Experts of a small language model: width 128, 28.9M parameters.
Below are experts of layer 6 (counted from 0) of a mixture-of-experts language model. Rows are named router (the router's row for the expert), up (a neuron's input weights, with its number), down (a neuron's output weights, with its number) and show model dimensions 0-127. Each number is 200 + 40 x the weight over its row's rms, rounded and kept within 0 to 999.
After each expert's rows: a language model's description of what the expert responds to; "raises" lists some tokens whose logits its average output raises strongly, later layers aside. This comes from a sample of Wikipedia text that the model never trained on.

# expert 63
router,281,236,259,227,182,199,188,207,157,207,164,196,273,201,194,234,267,209,206,142,228,236,270,242,191,161,266,165,273,180,279,185,122,245,179,237,185,250,199,203,154,219,158,188,161,126,287,221,149,245,185,168,193,217,217,192,286,141,247,178,203,187,184,219,270,196,124,221,208,159,218,235,208,276,179,174,127,206,204,145,218,230,162,150,193,241,220,274,180,236,159,141,223,218,192,223,219,203,190,150,177,225,209,234,209,243,180,209,236,172,134,182,245,126,174,201,194,184,168,265,145,166,186,162,265,139,196,179
up3,245,107,190,158,155,235,175,205,176,226,116,157,164,220,218,216,255,147,191,196,187,215,199,291,252,231,223,250,199,162,226,240,189,182,200,247,247,151,186,202,169,238,202,227,234,165,118,231,183,135,153,169,261,244,142,194,211,157,227,167,234,199,218,192,162,152,285,232,238,233,199,169,156,211,148,259,269,191,273,287,245,151,166,173,259,214,179,135,158,195,266,218,171,261,160,188,184,158,200,223,239,220,199,202,158,155,157,191,154,194,186,169,179,155,155,205,169,149,195,206,131,138,187,244,159,161,182,143
down3,302,177,238,226,162,185,182,218,223,208,283,235,162,210,118,189,165,228,219,210,223,159,174,197,169,219,147,134,176,206,173,192,225,181,188,194,151,178,231,206,232,198,186,251,203,235,217,189,216,223,169,196,159,117,131,168,197,200,212,215,154,183,105,222,236,245,166,175,159,297,133,218,189,220,259,184,183,168,166,185,175,197,248,290,194,222,150,192,219,213,162,231,193,141,261,305,133,276,214,246,155,147,185,170,203,185,177,141,232,178,182,237,192,225,207,190,129,242,220,240,227,238,233,256,305,204,171,222
Description: Determiners like the, a, his, this, their after a preposition, as in "at the end of", "member of the".
raises: "first ", "same ", "\"", "main "

# expert 22
router,243,275,213,257,212,253,214,216,139,227,114,149,218,186,229,255,212,262,264,173,184,221,258,219,187,160,219,205,263,192,216,252,163,205,213,179,192,203,139,207,205,237,176,243,214,151,220,257,165,231,169,176,144,203,156,141,254,184,232,139,245,201,201,234,263,190,167,186,212,136,218,244,244,270,171,159,194,220,197,175,240,297,182,205,224,224,220,251,145,263,159,229,241,218,225,247,222,179,202,217,135,282,193,286,225,202,150,262,219,173,209,159,250,125,211,190,188,183,158,256,171,113,193,200,197,209,121,190
up0,227,173,258,258,257,256,199,196,155,177,208,179,187,261,192,188,176,179,202,140,213,183,175,197,153,271,187,218,277,174,178,143,206,208,123,139,210,180,186,247,194,258,147,186,235,180,231,253,179,151,165,295,225,196,202,186,175,138,246,150,88,158,210,259,156,176,172,232,229,182,161,195,242,224,181,253,173,201,124,169,209,204,137,249,165,193,172,221,186,216,241,254,202,210,156,106,182,200,270,167,181,193,164,228,246,194,211,175,128,209,136,238,173,215,264,197,231,170,199,218,195,245,246,160,163,229,94,211
down0,204,282,153,132,243,240,253,172,202,224,191,252,182,145,157,211,245,166,149,232,172,207,210,176,197,201,245,220,217,280,230,187,233,158,241,252,170,261,191,191,232,199,226,238,200,263,208,153,154,205,175,169,185,121,239,185,169,197,190,262,229,170,169,203,233,217,247,199,208,188,246,221,132,189,212,130,156,151,172,251,233,172,223,123,243,237,212,146,137,151,237,166,181,200,228,285,182,215,187,226,149,177,227,180,173,180,110,176,181,202,230,174,244,217,120,159,165,212,258,242,108,133,168,222,212,159,287,149
Description: Verbs and -ing/-ed endings completing a verb in running prose, often before to, that or the, such as considered, caused, turning, devoted.
raises: "ac", "s", "b"

# expert 27
router,254,202,238,205,239,208,204,190,179,230,162,204,226,157,225,242,199,223,231,191,241,209,184,190,194,199,188,165,277,199,174,184,202,145,223,200,170,239,192,242,172,218,182,215,184,169,255,221,198,286,137,196,154,238,194,209,272,163,244,156,292,157,113,263,232,200,211,193,215,178,217,242,262,292,174,85,207,263,160,158,244,197,122,170,246,211,219,201,171,211,172,166,179,230,258,190,228,200,134,170,118,233,168,218,276,245,134,272,213,181,211,155,191,198,175,156,198,124,191,198,115,202,158,148,204,188,162,139
up2,206,200,233,241,162,179,214,203,220,221,166,192,179,230,202,279,231,245,184,271,152,194,212,214,155,217,138,169,197,300,251,192,154,129,223,224,198,259,191,161,115,229,244,195,116,217,206,266,166,181,238,198,188,236,205,183,180,196,149,200,181,251,216,221,275,169,154,276,230,163,238,149,193,195,143,253,156,263,208,197,210,220,142,235,225,159,198,230,207,245,274,151,214,108,191,222,204,281,166,171,197,233,204,205,210,122,232,194,132,235,219,270,233,300,178,215,214,208,279,223,206,212,207,245,211,157,182,161
down2,148,215,210,252,273,267,142,229,204,185,157,250,183,220,240,217,155,156,194,140,304,185,175,217,206,251,215,194,258,162,209,156,135,238,161,188,228,136,192,305,195,217,230,194,212,236,178,242,178,168,201,248,205,138,178,216,204,236,157,229,184,174,142,126,155,242,174,228,179,215,251,191,257,195,255,188,211,188,177,212,187,236,161,140,189,119,184,158,198,153,221,189,133,229,155,178,195,318,209,208,235,127,259,249,225,268,204,235,237,125,238,201,242,163,230,212,193,155,186,188,191,198,203,157,157,239,147,191
Description: Digit tokens in coordinates, dates, times, phone codes and table figures, e.g. the seconds in 51°29′20″N, birth days, UTC+01.
raises: "th", "score ", "th ", "range "

# expert 60
router,262,242,269,195,279,252,259,200,199,211,185,155,273,146,286,186,218,231,157,211,287,257,179,197,128,143,204,168,208,198,212,220,160,211,184,210,215,208,178,187,128,191,140,205,141,179,216,205,172,181,183,190,140,219,180,195,185,112,192,154,185,178,166,235,166,191,161,216,241,139,282,213,219,193,197,179,187,209,151,195,226,201,180,163,239,235,299,282,178,243,175,174,247,235,299,251,195,165,186,204,192,174,139,262,214,310,193,240,255,153,157,155,197,186,193,191,153,187,182,211,179,171,126,181,211,182,189,193
up2,112,212,289,155,254,213,180,272,156,275,126,167,240,292,245,160,207,229,227,155,251,229,237,200,254,169,201,152,268,216,185,176,242,123,189,201,170,142,121,191,229,249,143,160,177,225,259,138,192,127,210,213,188,134,180,182,232,190,195,180,192,207,229,168,171,231,210,169,187,221,212,192,204,216,252,177,224,115,176,130,209,254,166,182,227,228,270,224,215,230,242,181,180,220,229,169,207,199,233,208,280,152,133,244,150,157,215,199,186,169,192,182,206,212,210,221,133,259,171,187,171,178,225,209,110,217,174,193
down2,201,156,222,230,233,205,103,161,201,235,206,181,248,225,208,271,211,234,166,189,210,150,184,138,208,177,162,273,227,219,193,171,234,168,250,170,237,197,201,212,110,106,189,208,254,186,179,188,180,184,259,131,190,182,179,207,267,184,237,223,187,152,217,170,198,216,219,196,188,168,245,260,163,222,187,249,200,220,129,199,194,111,160,197,231,239,206,96,202,233,151,220,147,264,151,94,246,243,217,200,167,191,240,238,251,132,268,128,227,265,198,179,157,223,241,195,228,154,178,156,235,224,235,153,166,187,189,156
Description: Word-internal consonant pieces, especially "st", plus St, Sch, Mr, in compounds like food-st-uffs, down-st-airs, grit-st-one.
raises: "all ", "all", "ables ", "able ", "age ", "abl"

# expert 55
router,174,258,210,243,224,239,167,220,210,257,130,226,227,147,266,223,220,237,281,180,225,227,191,280,229,180,216,155,274,190,195,277,151,182,219,277,252,265,198,225,202,271,209,214,144,213,242,261,201,217,148,177,196,195,211,94,191,168,227,169,306,162,181,210,245,240,207,147,233,210,217,252,207,226,211,205,178,253,141,191,209,191,217,178,236,202,204,215,217,227,157,109,203,272,196,259,236,195,199,171,162,188,241,230,246,259,190,189,239,197,175,214,218,197,158,109,275,199,214,194,217,198,177,136,274,214,181,146
up2,279,232,164,255,101,133,221,214,164,203,196,171,175,124,186,248,226,150,150,228,196,263,169,171,230,194,164,253,132,158,200,228,174,191,172,191,255,237,147,226,229,180,180,180,159,209,228,176,193,230,247,165,236,230,194,247,201,180,262,182,117,192,207,178,222,227,190,248,250,225,215,156,192,208,170,196,251,209,227,121,192,205,223,156,189,221,231,225,236,204,224,203,250,207,255,255,196,212,200,184,226,137,288,117,189,266,158,170,190,233,217,149,175,82,165,148,239,220,240,143,120,221,202,136,165,243,237,166
down2,103,178,211,215,201,203,201,216,255,161,203,208,140,195,151,198,223,211,280,227,222,216,204,271,153,184,213,167,219,222,173,169,167,138,264,295,217,162,224,188,288,229,213,245,152,170,122,135,226,190,161,245,151,216,216,252,144,184,223,152,262,207,122,217,200,240,174,179,214,204,160,161,247,274,272,191,272,190,227,229,186,278,201,148,211,155,194,270,175,220,185,182,201,263,218,138,197,214,213,201,150,196,185,231,215,224,185,186,172,246,163,209,161,267,223,175,187,249,220,167,259,247,178,283,198,163,263,241
Description: Section and table heading words in sports and music articles, such as Grand Slam, Singles, Championships, medalist, Women, Charts, Year.
raises: "(", "of ", "between "

# expert 4
router,214,204,189,243,195,221,220,250,198,216,178,163,249,192,209,216,305,220,211,194,207,275,204,238,102,145,261,192,230,181,197,179,228,231,171,222,200,227,178,216,172,232,170,285,117,222,235,235,170,201,157,139,150,246,138,201,227,178,189,197,278,161,175,204,206,173,106,151,232,216,211,179,296,206,200,133,201,212,212,204,213,280,196,182,255,194,246,221,226,265,89,172,282,217,232,246,241,148,131,189,203,254,193,191,220,213,180,245,200,188,206,152,220,146,197,131,196,197,155,199,120,187,180,208,233,200,135,201
up2,106,184,145,218,137,164,198,171,205,129,263,179,155,162,165,188,142,200,277,196,197,139,171,183,229,214,196,228,208,252,140,180,173,265,190,196,230,210,240,237,160,218,180,184,123,198,107,268,148,214,228,101,194,176,194,168,192,171,196,187,252,253,227,279,210,240,219,259,207,183,155,204,224,154,201,230,161,202,163,95,156,201,158,211,248,152,165,206,205,238,189,164,246,194,253,172,231,207,179,167,238,250,155,196,254,134,158,200,237,206,142,149,197,171,172,148,132,169,176,191,164,187,213,265,160,191,185,248
down2,311,132,222,230,258,152,207,150,156,184,201,241,210,207,207,233,182,229,148,234,137,183,182,188,145,172,199,192,157,239,189,189,268,114,203,178,189,221,203,134,229,148,194,249,218,187,274,168,234,246,152,333,228,190,188,233,204,253,203,215,230,186,103,131,236,161,89,192,209,262,136,276,158,227,193,226,210,215,201,207,240,152,204,180,189,179,179,220,159,184,175,236,114,225,211,241,197,197,160,223,196,200,179,184,194,155,205,213,199,144,207,220,213,189,173,255,231,199,191,166,266,237,183,259,262,231,212,197
Description: Periods, closing quotes and parentheses that end a sentence, often before a paragraph break or a new sentence starting She, He, The.
raises: "As ", "There ", "In ", "With ", "The ", "This "